Experts of a small language model: 416 squared ReLU neurons an expert, a sigmoid router.
Below are experts of layer 5 (counted from 0) of a mixture-of-experts language model. Rows are named router (the router's row for the expert), up (a neuron's input weights, with its number) and show model dimensions 96-191. Each number is 128 + 24 x the weight over its row's rms, rounded and kept within 0 to 255. Numbers have three digits each.
After each expert's rows: a language model's description of what the expert responds to. This comes from a sample of Wikipedia text that the model never trained on.

# expert 20
router:137149131143161152116143221148124118125185139117163104103119105121078105117140132091132133138156133124140082158095137161145151113130122152141113096161131121140136100159142113156130152123170120123131098128088119146131159083150123092096136139169193160107126100122115070133138150143114105146
up0:150135130147130125103125140163110111103134168128125085118130148113143128132139144163170119154154132066152090174129154089123123133154100166125175122124151110124172105128157074135108128131081113123102132106106138159148142094165154136128108128126123128099122128159107151129196128117113128151
up1:120127141134131121134182150080126118117140100148116149125081148109130154111140088136108127153148140105098085170100105163152137114120157166125127106118138106161100113140108125126114159118161122129159149108104123140144126124140160110153133117104147136128126101160087078095118145110163098127
up2:127151119146106119150140158138138105126135159104114109124084149167132101093151121147121125099072116110130144121129133125127130128108150100112145126177102139101132132164151150126113156158153097118118111141102153103120129107145156129109125100106097136179153172118116104097136129150091142116
up3:107132111133144163136104133122073150133150138158139145114126109157097168109152157148126117094158145082155162123088103112136106135106094116099097109147165170136143115104093147130106113138134124095116183093129104119112153111147111119111133147102133142148115129141130115120094142167111169119
up4:141142159157158114096140158145151105127116116149069123150137115134097137116124147093072123132123155112166103098137121142153144096080154110143094133148133127120071119114104140145120139085063143139108131136115144106156169118113162124093119101127143113132122110138162095112081140135102169140
It responds to: Abstract nouns after determiners

# expert 41
router:125124147127064125117181157116129146124154141159121105136125118137139098103146121148123150118068131172112138143107111135131128085105126104136082100152131136170139150119145092184118177119121132104122117115136117139104139098173128111098087100096157109113044119128130079126139145152130129153
up0:093166158137121134132128125117112100101117073143152151134097112144122121164155145131153143129177123106165170106155120100119122129121116116094113104171138146132109143145170124188148127119126101063141123108123148122120135174111158156114150156136115126143097119098137117132121158133099125071
up1:090137147116093125120135124192127112113129114150129123129161096109122101108117137092152077098127142113120131101124145136100132135119123078119107110133135106141135131125133163123124124121116119123139131132096127131113140080158081143099173104108147178150105141078126140140136131128092120163
up2:138128094077108166091117121117138135199128158110143123142113134073111151113140118097113155115123146113115143165140143151129109109139156111092162138118152076127126137129141139141167142116114120129118108161132142127101130114143157112146103169125128121133145133123119106103170206142189134135
up3:162129178166105102105097114123183139108132132082117112170172152125129094137116097143108146117146129141068083121149129101161096132155118100119120127149123108139087151151136121133168102090114129102138098114137084085133138116140138095113124147191136122141111092134119126141119119145142103076
up4:108148136118173125177101117117186113128158183119136133171094137139107127166117098093117120157125102154142151126107152117102170140096143126094128113155126091110134121153143171128113138089128102148144128134117067137106132149134203114144127123104140137185121132130094156080157154148118108125
It responds to: Directional prepositions

# expert 48
router:122111112127129135148146180171138143110144103113134096116129125119102104140130107164152125114138162118142144174108165120143125112123124070100132088160153153134084102160132147156129152162146115148150113102143127163131145113148133096115121073128157105092097086103154152102122146139120110121
up0:093161127131138097143129141162082088151176122108121097121151097108132141129154125142095139130166140135130126155079131119148158118112162154117141127130138086168132123108134126140128126136141142155083093122086095133125137146140093149111135150166153115121134129129114077105122122111117136117
up1:172127101131107098100078133097116167126160117148104108126182117147118116155142130180135100156117141050094096132148143099133132130113135086173141078114165103135120126145076135131123100117149152131160145113109079126108172086125106101098119115152182144144115114147097114170115166149168104108
up2:139161128122145120142116145104165094130121130127150108114114146082116108124110138150133103142144150131112152126128099112117150084135127113144128091139105146142112138159132062129073133125116093131165167099111121081049160130122141134102146102100147105095125088131163127116112142120174157106
up3:103143114110109139129105123094161082128125140116118115154110184099092103129153125127141147140147111149104128103118090101123103109153142104127155134122133149116125162171104154155132120086103118122152157170102143168099109177132128123121139123120150122107099120128110152160161118161133106091
up4:129154151152140137140093157156155161138165151169153121116131126135115139136135149096085166113099139108106092126124130116106115129148114105117148139110131103118147150096112161129122141112125118141127154135148088108128149106115102119107104148157131113139103098127114089100112125143149096118
It responds to: Small counts and numerals

# expert 39
router:123141154102151135110137192125123129164136136131126100134106135115091138139117140122134100169065102150149113132141170148146114094119123101159117061131179108116142106132151139173106169130120142128139110117129096134112157145160138098137120095152185163120118082083131125119133123129109142163
up0:170113146104098148119114111175140163128132130116125100146113097126113109128120123117130109131140144158093160145109151113129139108116109152168107128132174110129076139161087087168106153112165137123156098167112146128137136121124152117108121113141140104123136119135126084059121172147147154065
up1:109126150156139158115139153129102117149142140092174123110121175168132153112135142199132121108105135156134147133149139093097102123092132123154147137120112122110170123185204136163126109135100110137157143132128119177107152141136165125137118145118118169125110132093088161164114157120172123105
up2:131145119165158099137162120194121164126170111100123113145132144124118122169142125114158104132083202160150099108142146079119146133155124152191114132108111113086130147098107090155101148158129133151127087127138129141110140176143182136147091125144152154099133117102138153159136123119159123124
up3:130133125110163111119137131120106184170115147148098102109105160110126115129123130139145122134142120109108113118165173140109153117130104126131109133102144087121151129150133137203130175123180140157092137138107150136106110109165124124141137155142147104159137135101146140101136142118140118095
up4:141104131116117162119125115106112120118139142107164078126121134115077070127170115125131141138112122131115103138129110128138105109106125103175123095126157097096140181119150105169162138132104114122123095144109106127124152159155110052128148095140143111149098164158130145158201147119180141149
It responds to: Decimal digits and however

# expert 6
router:123119151147122167111135163157116111142139112127176096116134127106083131113143155103158135143111167097118114118141138128135115091130144143117168096137178149137140118155129090160087138138130156135142068129137120162179136116145134091105106139111158125117037139121095137118160157127154154124
up0:095099145125162097113113093130137101116121150150117123113181113159120134090111117120104099138127144152120107119119119103130136109107136133119110091135112108123152124110121121124143123075143131112081128140123103170169116127165125134119161119135191089120087131101095138138151156121148101112
up1:104142166145129169178172158167151087109146149101183103120109119109129133173155150120105110127121071156145094096143120136118142107111136126126128116181143131102160130154124109133130116117146121130075096142114139111091172138152158143112083136135137152106077136112096143092105131159106168126
up2:115120134155120103150147120198168065107120099135155118154103161124117120147157115176150158113139133084156141138092139144079124141133155190098139123141170125096130131125167118141144142148126104111118155142152116113088116133130121162098137106099101171100161159124119106151105113170152158110
up3:118139108150148157133122149138128194174125142073133135170095100148107120187092111143121126137138118116130139106131178119125146132119114122148145118141070125089174127141130176159166115180174162148130143105133147119123117108108121120131114131140132125084127123137128124146143181111132112123
up4:138094146095132141156074169133103151091133101121161116173138122129117122153127169134118160160111130180132136130093129103160097124132122156090156117133156131105147091128128131179124124136119148134089148132122097135160162096128079125100114101117141112137115109148163111121159136114144101115
It responds to: Place and nationality names

# expert 11
router:148120125149104190126137185145173133156152082123139116148097130113076110092149150149089177121144167136163139148131133097119127077139103125146115100172128142117121103148146099150137144101139144117139110114118135154161189105168148133125105113138117140110115075137104131147114149118148128135
up0:137086129115108121097130133064125132156187101127132118152112136092111108085143156127128137075126122117164140152151148097108140105138083090160110105188119139161151143173104098128148158158149158079172148116106154159159140095154129136133125115151134117134122094130113133157138206160153160170
up1:137158134154129120121135121159130138144124134124141100126146121076128126132144140103105126115133165064137152046097146106138086121125088130103140123120089138100121163145134142114156124120113124106163140148137172171125134085103138077094111100116151144121099131129124123104103139130136148156
up2:129114141098129118102126139126108120126098150136138109134125129112130165170127134108143104097134140100109121133123129065172126118122089113168079106155134043100143188114142110175140154104115117152137116129087138114143149122144141144136116117115142103095109091100118179109124146086156108123
up3:117147144117116112114130118106128116096141111132089124188080130156111138122107098136127120157169124112133125135139129101094179074145140117103168093143070108162105099150119140170090138154124136188123154141176158130125151110154122152110139096104118162114134137170131158128109163126154142156
up4:088110113146150166140169147148117153168141129160148087131140073159111086130100111151157129170155136103132090095161129149095114132117079129155116095178113134114115150119115126162142115103150083139107095123138142103135134115130108138109122135131156179146125137148126150171138110139158138134
It responds to: Word starts, science/institution terms

# expert 3
router:132147153139097145160060150149118138119164117129163121111121113157087098111101094130126137164091139130136116149105113077118119077120121091120120113174138125145110110120126090145121192119141123118114119088122102158087112125132112089108138128153175137115075094130128118121116121089152133093
up0:130115111140153147153113134104150088152140130142167112118128082096112145159150137058136149121116144128147130155114104144145143106157127127107136135155133121109133124135149083162144134118176105108104122162160111144132159075137129127083149124129153138134119124130134116072135133100143122167
up1:114102171107123106125101139146141119139093145133160136111126112100124084136098139108168154134081131150148136079122090109133132141130111100134131127129163123111134127161104148152133107098103123134133159178129171176138138104119129106154142139111118158133126122115120161138131137141163144127
up2:113102118119125129138112119180167093151114137075132084096137143145119119089095144081122172157146088127116078115094180180162132126135168141147125117161151102108121150143111176132125147108152144126104127123134134127122135094130116104152114158095145148105138146168117148137161115130143111181
up3:129080177157118141109136124128142147148135122136119127105120131099116118142167137129134124125126168108145113116119141110087113132142120161163143144125158114126128115126131100104161077171102148154076102096123110123143113099184114146095127091101152118159135159129093135151147133130152108103
up4:139159138131108146062138152149101134126158119146155123129111108138071100117161168115151163125106125126133119130126147135154122096123157103158144079129142126127140113138101124144138096147092149127127130152141097147122141131157156103099076125138134145114118091123109119122200173149149118133
It responds to: Coordinating and agentive connectors

# expert 52
router:104114129115142146144153169154104107132155136107150101145125103140091113129138129120142135135120143108138127154122135113119117088118141144130115085174137091145134148123101118162162176088125173141151226126106116156087156105145128135098107129136183130141151111113167126117122132141131143122
up0:134141157131136155111121168143132158133129136121113064114132106156109080053177127118112134149114169128126118105125159127125126082111136115117114100155131120068125117152154075135122147118132120084112137116110116169128139116203149135110127140127144134046085111107087114133125170139142146117
up1:074145109080068136104142149119082112119125154154111124113146121134121145137120111135168100121108073119088112145113160125113090099131118132156141138138121121104103098148095130135100112137135138113136138110100118109136133177125109111080120110154171105111131097153127148125130178148150089141
up2:115124104090105117136100126180156148182143147132121149156158118147104099100121100089119088138136139108139126160129146121163161123157148124136108091156158164117127130163138120143115127102114119126147127108159131176181114167141125115152141144142105119140134102100133137116153132083125096151
up3:095111165128092185132098135125162138143135113147119094088148149127121110133090137150138120106103163157156121138140115124153131111121140068155119139157130141168146147093111142143099120119144109096137100123134137121121126127157143108095119110128136122119088166131126157072119118139129092150
up4:105152113131121106081137125159155162128132136176117118118132090183124142141129086128130122120146137094117110157033120137126111129109136091133134138101128113156122142108118105147117085141088120115132072097138122099164160094153144104097101094137154092109090099149116113088139186128131123113
It responds to: Main verbs after subjects

# expert 4
router:103125121109144149122104161135089110124137132115160095133153149138094130112161140153121155120112136108157135152067158120120113130101119123112177111149128089109098145142120064149127128141094109141113112124127113148145193093191087093110085120120164152126109093100109117120149141129122166122
up0:117129103078169153157137169127115103150142086148166096163162118074117165102128153124116131137151150108142096104102114142101106102112121160079129080173093144099091100137136152124151115141157131103118117158159105120162172122115116132122121130107171151147098098160118164102144140122157164127
up1:120124147115079119115089141154113089099127129118185117146118070108120140083148080179156131115098127104079138167114152112155132108140103151099133143144152103140143100161185127122113131103090101145130147129119131115101158160150108070132064133165151162145106120097136092120136168117105113134
up2:119147163101094177135096176187133155169136079157179093149111117175081143091160146121160101153143161080094076120103159115119167112128144105171122115122118155120138092131147129142063121151115130083142120083142104147143117181138136142152092128142112107100132157152112118129168122117102131129
up3:123126133106160113129102122155088147158133171135105089108111076179095132151164111181127138120134167121170128155101161129123134106140135132095119110147137143110137142101164147125143134144098131124051118132150156147132143086115132155109095108152124097150117147149123088124170184130173101142
up4:095161137101109152156109111124129174090133125162148061080150110112126138132114094152125093105144140075102175120174144133114068101124147086096122103141105126127100120144115141124132121150156108135149122142128163111130127119110120119129128099108138099110103099178133152153108134132137149158
It responds to: Mid-word pieces, International/Central

# expert 59
router:124122143101115154131182177137100127148156133098136130130108139140121076109153155152142104133160140133131142158106157128133093105129112090124153077160139129153125128132130119154131142113141158142113129118078087152113153102139142100138104153126139160129151150102146109120147126168157114127
up0:135170159157148122079164128151156124170103111106108106143123143085103099129090143154156129123154113154098098176063095098117087100166154110145126147119115128137128165150132178142140185135099142149134172118142123143157128092121100091131141113077137132117119134179137113133154118155137177135
up1:143110108121122136091138151156161168144175130068145131136134120099113103167150128122137132114144139088146111159132123145033112125116139153182148118148148137140096101140131157157110192153136125140141120132124114113167071144179124154119118108109126133108128108147129116093136096093187116145
up2:117089103167085107121101127117111155128132140112116123155096148150133173131116086093116138116123154133110116115129149119148147115130095113107153116117128092119074156185155127146169119089122151107105167101147129161174156134140134112135139116138132132108119128124130118103138150113162147180
up3:130150144112128128079132164112138151072136138105111099120098166131106149143132117129119095099127122098132132163140148128121145130145142150138120102146156166125173136152161137144147120134141115141108125101164128184142131137165145172133143124071133092134095134134168127107155117127145131130
up4:149096137094105120138117121164135116137144121112117122099120076167117101141100148137158124154124112106182121085104117127121147132100097146180147119167132137132135081151118119127093155167149149126152142101165119119093122147149140146043108110104132114105110146143114144108162112090153128170
It responds to: From and compass names

# expert 54
router:114135157123107148149116157178155144126138143105111096124142108127092125105112122181154118123063126137139124091096131136140118099148138111123156064144143122130122148138114138120102153123144127156134123111129111100108163045126133112101056099165156132100125111131130149148103164130117102117
up0:130067136117122140108117144130130113105134119107164147145139152152113118088110124140136079086123143105132145157105076153137102116132141108158119128138123098143133120175145113141136115139150142140127124146084166116152135104137122149130135108138154147132152140129103080171100178151128143111
up1:134115156128130122104135161148157150165188157069150111071115139148108123117123129141113100098141119124123142124118127133111150106145141126112140079113135119140125172101130138146140147117128110139107137124139118113161105089124108076106134126130180119153144123175148129106112121120142113134
up2:120163112157124120125129154109137145126151130129130107142161138137137120138088113127124119087117154115101069141119111120091074105141102152080087106136154135115151164136090054126093119070104131153122120147138126128153163080131117121127102123134149166129090079109127157156122122084156165169
up3:154125128154120117147114148103173141114194156144112107105147095115140120129111096143105099121113098132134125125131139105155130124122146143104100133156084157146093133113196178128148151128138151126144146120156132096088162124146157094122089129182137151114135131094116007108127107122134158119
up4:134118140140147119113124105115109124142164091141135133116087125152124134128141149150141168143136122136119127092138155147105119125120155135101122096128208138110138110121188144111144141114155129107135175128140082138135127117132099148114155166084127151082079118152109159138115101132145129138
It responds to: Numbers in model codes

# expert 31
router:096119140143113157110171159153127107139133168164138114158100088114082117120102122101149132130097117124154137106132120187123121076099152104133173096169134125118130136145125097141131130130121141132124135104142063158100118121166104147091132107124181113111098116115085109069124146120141170137
up0:129114134157087160099138124121144159127179119128123118155145109123123138096137151121159090128124140154137158131127120155128144119101145085128127132131132114129111129113129114119142169104114143143130092107102109109113146060167139119121153149117155122113086071101079124144167127099155135112
up1:110137147143113150142152134136118096131147153144139115168116165142123139134131119128139118113137112147103154098090115131134089130129116131115140101101120084140110082143098140116141146130154103116103185107139111186124143124155118097109076097110168125144099144161121126102159117135123167102
up2:131134147129163160137137158156151137110113164114128114083125159128115156100111150091114132086106146121138141092153101114128094117149106121098124107133162091146168103148136120104146135104123188118104159105115128154100109111178148125142132110128142113131103094086155155148126152151165125153
up3:150157182138135148124124199160094123090107150147130098082107115124115125133101097077132102136125130114135153113121135134159132123121088150127133092146124130127124141108147140134157151089118107107082118158126124166143110144133135156170117061144118140134132144144141121095125148105151164084
up4:069152131110113097092197116117104100133168138131103121150122135084127104128124149135148119105138114113082123109128158084164125093146154112173104064183161180145109117114121114124117110083128126137147128135112161108135111088135143120115112105144146118078076070088117131148142125130115171131
It responds to: Time-span nouns

# expert 56
router:136117136113127130120167152180125129108138071117137110119125111110080113118114104132158154118092136123080120127140100144110083099156140145184100095151162125118134107128122095163151161147113125116146129101102113155095141138178125071119097150136131122126125114118161089135174189125106133101
up0:121105144143154148117130120107144168131137125137138086135131121120097153070104095124127145160128131136112155150128163160109109129091159135134142131133120113149138120168150180138157105157116134095165133094135086138163120135130077145116086097138129107149106144111109108108162188086113128132
up1:145117116145151151090153161145116107110141119152143116136137122139131133105162143140108127148087152130166145121098152127106137119155154138124128128125139140156094085109191124139118154176124116147154141146113129157132117131166149113154120115128117094138110144126130144155141119110092123114
up2:142161125103159116133136153151221150167100153063102093145143166092133138118142115091113122086115139135144150101134119136118159114152100103102156118144094077088121137112129114126117118096159123137154131134111113114144175093152147173126129124090124161121122127118120120110136155134101132137
up3:101163120150087134138135142160117090139130146157152124161098104123127125096176148162167142122114170182133132098099160133132120139135191128124169122120095187136082141110138123176120117090126141104126116131116074166117163125128114093135128095131142122129108123143086149133116121138162116086
up4:142109153105130095104141162136108152087151122074154148115149137143097110078138121154121128100124100136101107075137131125103100118133143118132154124143102100132168131116137127117117154129134118124174118112124071122121125049131124102147144126126148131109117097121118124173149153166136123111
It responds to: Name-initial syllables

# expert 49
router:103131157094159121123104156119170134145150113084157097162114137127090111113159156164151138151073117147107127113127139087163092123134148112130128104169144130097131137142142133155105154119124140161140161134129130158118152096150145132127103096166164142111064127102083096112153188130130135159
up0:130085144137158092109118129113116114139132097133164137124097123148133142147139110133109102116091096121107152162126107164110179121127157170149154113126142098098106095104114146097127165130200143113151168126136089143138092092107116114090131152174145115135102159104119106129141095111171178145
up1:131119143128137131100182184125109121108122118123161099131132091113095082119134103070127118152107112122130106173100123146108103095118154139140086089140142128144128099158132114179126162124159130066077122128141116142155140113154146139088084126116169163117117104141111121095133132146149120076
up2:093134106131145138138157128153104156157136112156121119102151128114124134144165125176144149156176126077169140104144105124094146083113142103111114123142139115121139137108120126146110133127142106132113148132110112120159132171122118154123101139149119115100127114132105149130132118124110092118
up3:145112127129092157091122142124131149119114128135213102124124149111127123122116152129074101085152137154107137131128148191089124140149122148144138114111127150136121132147136072094108121139167132107115113120135163085156116152145128132145107093108152165146108149167108123135104127125130102143
up4:115114098119176090104119129095123128139122091096149092130129177135126133123181180132146116086128102075135136137151147114114120133108154145159101120129090128078086148122175112187068182116159147139113161147139131170132158119143143114135142158125122130125095118156147116149119106105151183139
It responds to: Final year digits

# expert 16
router:127126162138121174151122194176103085129158116117163115129130125170083115099154131138133145128079147132132081155127157109170100067136114145144135107173130096121124107142145093176121151152132140103140079122096102123142183121178126161103125112136157130113060118104064121129169162095154125134
up0:115129113183105121130201136115114126125118125126144138155118119131117113063136140112129162180128144127094097154142140155110123110134098142127122102121111118116114119173101112146174141137106111147156132164166103147155137122119140110156137106129107118116125114128133156096150162111115108137
up1:126127121136119172132121183166123159126163160147122125171086109124114127124147091144149133123110117099131157151117146122127084114137180092136138159146138078102117117114157169127099144119113080130140115118131099165090132156184118112117121139120144159101056108186101144094139145091157109157
up2:116122124081127092120131134124132171133115162148128139132110144139113098152119129127146130113112148104104167117112105130092140093136180147155119100153109119095112109115140161142146168131115154160101162137137116145131117129138120113140106106106133146122110121120147134125097125116107121163
up3:139139180132124118111103121169117129190158115173143140106114118162109170088139115100133139167146138143102126139109157164094149138147144157098098128130142105132181110155155155132180165108125131123133120152136092130126107131134138156085117093146141137112131151170130108112168148134119168182
up4:138101153138139137145114160181101100102171080127122106094101085097131123086144161180150125153128148132118102114114128127110173118125147127138087100162099154157092108138143136160142151155102103137127066133152099115120165115122150145123109130157156172116159146089110136104137173103137091124
It responds to: Abstract noun endings

# expert 26
router:144142163153104147153148142178140105162119184103131095092112120131110141082174114112155121128161173128131105116121129144146086065137119121130122097129159137135116132149142081163098158144127140091139108110116097146085147100136178093103111127135139129145109101121061134155129155166135117124
up0:109095126083152154116085155118118170100209132115129087144136136119139134147159138091105105120093105114177115105099186158108150127152119145106141133180126109123107128135106144120132163146143096094116115100157159095153135113140148161150127110097177130089127122096122137149137110151179153122
up1:111116088076088090115176151145103095111133174136141143135195135133114106093138130151147141115121121119148122134146105075125149121151156137094148098139142080093162116152112114113102108059118127140141129126106122118142086092139092153122122149125125106155122129114131110095180173154121113159
up2:146104148116119121112115120131173113101165145084117089127116125142114135107100111088111099095115104138140092115149128142125164107135137148142134135125168124112126126123128109122097107135133142122154098133181122144137181117169145120091109088156132134154100132133086128128150131076185148155
up3:117133146105139137132152144136103134104141112130086144117086151090138142144105111128110180165102157118115142142113165151101152118102147147136122121133158109138134115144148111123178149102106123133158139095125156120143148114115140076113150131116153136103129138091135135082177158116117178112
up4:124130114103122124105138118154136127126111124153144136148130150128117140136135138119127137098138120112153127117096134145143125111129106119120101117112157101129124153117145133156131139154140118132132147172113121124129126128145151158119170118089121134113136158120124130087153165150132176111
It responds to: National and institutional adjectives

# expert 58
router:113126124157156163132151172166113102167153158112127107128135139155101130108141112131125170148127134160137122099116143152131101075130121130156140073179145106139153124140161114160159175169108141106128115088127095158121161094114132115097121120156183097116084115099102103126132162091147103100
up0:120139110149143180179131123127142119116142111113127110129120148098092091095084136127151111121149121101093175143129144124122152148139132128162109128099187110107109166173106165159097142115157157119129118139122137101128162123125150155144110115148099139121139118142135092152133118186166161130
up1:138115123119140105097144144142153111154143116109090118125147122141119104143109121129097104099104138088153158128171154150121110125145120125133100132123110118180144141110119110164140116119134131139120133107086149169127119134151181118115122114174169134147130115149143140111115148154192129172
up2:132108126140132170130159152133137115127134155139089163116149120148125176108155121134139149100116147116101094111157156159127122088135102138143139094130158117134104117131156089115105142102129164141143128113148128154129155133139139154120124117078138150105096141153134155136104120120124126094
up3:096137118156122125169164157121079175129127154134119110115149140169113141068137133115074091158122114110116144107143177169108104121095164129089179103132172095113124158100101154134094127102108145113157141140166108147164090126149131119115121124135168112171139116110089137142125085158163099142
up4:108133137138108149145117127139168145132135149112110154139135151114118123133119148097149112172118142132117116097160160103056133105155156132094124114169135132133155169135123137130102129127164150121093161181142156151111134063117132123138110102151116117106093138113115080122147192145115128107
It responds to: Decimals, ordinals, percentages

# expert 12
router:143141145174186156139142182160152156097147092131096096157145129109084119101114147135130149116155139141127178112133091124144115078133124090129165114180147119107121134120146128141136155099106119107122128117133101141126156080152146099116120110142143144111090112086133071124119142161132150142
up0:092165100132132107132120099127144134091124140144146137130138128111099152150179100139077137107102120065102108147147134152125128139133150099121080116116140095154096147074157136168146129141151149093164106114111158121131090118130131137103120138143160112128150083151121086107136148147108148140
up1:125161144122139092118125134094179122151129113122131134165157104112125142179181104131110125137139179147103094185134144079168132114153140188072093125129137105134124157118140123156127130152116133117169094095126104173091120142151145119125121119135112142151135096119084070113162156133093083174
up2:129100136169136133151107147143143118118141137135129097140128171175132109134123130099125172074159118107168128105171155124107139118109126101140110116136113111119116135167153116122107160120114149126154106128067134096108105137172196150130127148161155163139153075117092119088108139143148158182
up3:130141112109141124164086130100066164168157131105115129095153126092127094171142131118115133106137181131092125126153151109131098131122175142106146132117152149132148106106151173136100127139132106081148120115150096105082133072126133112119121081100128096099112120133135092118111167137146052139
up4:125133141110098153144132124105114127175148110116171139119086114115121093121119136097125131118140122152137117168121154161144139093109136140118184131152152139174136114124139081125125118156119145109158150147126144081136122122131109126116107112182124172103111116120094122121103121120114132138
It responds to: Mid-word syllable fragments

# expert 21
router:104126174159122131096138128150165151159142119125125102120130138182097113095126125115157115084109160161106114120140123099141116123118126132158105088165115096125140130110172132168142145180116138091096120112092080131105172109142141067123097126065140122110097091143128105116132136143148122168
up0:104125171180112131087114147106133108142126148155150111183140123103076113142156143152091107146108109084152106122148128090122114118124137111119198086160151164160097097102155116124156126148123154090166149096126101119135116108109089168119152123121140120142112118118074113120078107155157141137
up1:133137140070119143159154131139132130121137115152119120101091106137116143131129137199127057115081139087118125137160113145185130110121109116117116072116119112111163108100100126124155145130143115059133116131168177127136119125141149144114148122110160164134116130100128107137098175086104124144
up2:123107138113148132140137149109137124136163131118160123197105141097118095133180136155119131173113107085138141085115099130121102121140090135142156121166115127156093071146135159114142104128122104108157161104101085172082135157142099183145129135192154157117126074159127158120121172115125089131
up3:144089165156106129138148140114124167130148137114136118152095095096109117109166175160117116181111089069158150146085160108139097101123137143139154114139117107116124155121129094108176108108150100123150130105125129185108095130128194159137138083101165103127118105118135107127124154116135128123
up4:112163119152136111156174127152153130123119100136123145136159137132124118115162136123102140196147162144154073115105155146137125113117152145161132100146115122094153070125124113133113154098102092143127133145147101109135145110134119091148125168128139169102139101139095100153163130155088129117
It responds to: Purpose and role prepositions

# expert 24
router:142178160139145146110131176153132129116175150133132117154127081163078097145125138118129119107103160099080136108108155100135120090135143139142115110162105133119119115111105105168120164106098137136114139094119105138132190116166174096112094102107163132149075107105093077131123146135146128114
up0:124111146134126132141158113145123141092148131137136133112127133076112134115097088168122140136125100141102127110091125139164077119144085103100133123153149109104140129116094095161122127132116154118142081113144083152163135113123127158119114125095137113122078156144140073098117130134137117068
up1:139116160120131162177130165180119105158152138119120111162112173110092140131103124137137139136105145110099134102125124094145125113115094153170085130154111166121112120160134128144165109161116149145115121174121121122087120170108135110159144132113102110155166094095136154063144170109140077153
up2:104109123117155233097144108167116170130166102121205136138118129129128134120166153115125113118122063090157165122134168136138152128109139125072128112133121100121156099112127148114114133102115103119080135114087136139104136151124193076132135122143132104121104155112129117132134132151125118110
up3:141103107122154166111113157170198112138154078084142094084115107116134136115134073119086125136136169150135113090138164163124130106107110082110100111117123133134119121135081110121122148114110151131157127149126132121126164104123129129127139064140109146149182087107103148089118106177121167146
up4:116096187134102173105133141114164142124166120084133108155092114125122096127088097108107104142103074082154138101064151122151135135139128089110160148143148151108119151164143120133104169119168128127148112144138126176105115117120166125147142085126150167144122086114132136118137142140110134127
It responds to: Past and -ing verbs

# expert 44
router:108159159173125144138173188173114112095154078124139102109167093167110118129171156163106143130142095108140128152130122134153067090120117144154156104151152135126135113164127104141136150172159129129100132111076100119144166106151171129093077096146134111131148118121144103148127168091131117141
up0:137151113160140153144164168104122164135111119136175118138094169131103086166119160124110090123097136179090136143113111126140122089077111126130133140119147128091107123120152105142159135116155137152121105105117134108114145123134135118153133136107153134064119123131117116130117143117121118120
up1:143136137105157102111100169168086101186107102121165124143112171116130122150116131130113140112138147108087061076152118169114122090135101127144146124140100120100123106124137148144088108109140086161114131076156113129089095131137126111114147109155169103122095122090119105072086128119120120160
up2:171083122096151112131139192115149128164145106124128081132112094133118131130158133091123123106098143095111134172155106132140119131121129109166123116160100139128125086130158100131145104123030147118116096147151112116103085085172105140120138119115116153119135119139166142151141103094114136125
up3:135134166136136120102125161141144184153129086125132107135138122123135141109135104095157118135113147120165129086144145099115135115148110137143101106142157108142126150091121094164104090124114134177130076126140089140137116124131157077106147134123176087147128141065121107135155117125103102101
up4:099146135164113103142138136149153156096138161161192090143093147066112145126147152152121123140104125137127118116142145136142099108124168127138153130112112092135124145102132170139131097144157140111126113142124128134107085186114098112119119117094151102113134137146114153151141106146096075113
It responds to: Material and color words

# expert 0
router:099102149122093178139152183145114136149110101114163094148168110129102075134099091138133146117106144129127122110128136146117095089156118155132156084149134112145127097159101129164139141135140122126156130084115095136140150139122107099104116122119148118141114142162088104166162177132176111117
up0:140091161133161120119111111123101151088158125125171130121128126146136113084130088097081134100135139093138102124130108129131188133133138148157099117122145085104078148139138146162122152175110142146117142118132145151126114127142123147132117139162140114123120122168104097115167166124150153169
up1:145118145133130136137129180109135142090166142157150116139106128135105134124135146134140121144097164129130131149132118147110130105132135154133120084195146146138103145149132126144085125131101129146114105131124109120127140133186133103066097098108143140131098130111114128116107140108105107116
up2:101129124143142156155095155114120103132113145102164132126134140123119131133108107115111112193109122154083144142126105167151108127067149115154155123143084116116121140111129168117151131150140119149128138123157134116145133141124126115114115080134134103125114122133164131103071127078150142099
up3:147099114148142120086098111079117130105119098081155113155130113101100118110130156166151119112127101104121104105179170168138083105156145145141171092130076122132178078124134138139112151123113113113086141120124118125160083132122108094125117132148157122125137085146127116116148133101125156099
up4:119099132111169098087118136101088140151122170126113121137114110103131105105179162134149148138115087142122128173149142141149115130156108123131174085171095097125132084148123158137115148174095105129143111130117145143120128120142121110098112114176153099112121135121125151152161154052158146149
It responds to: Name-ending head nouns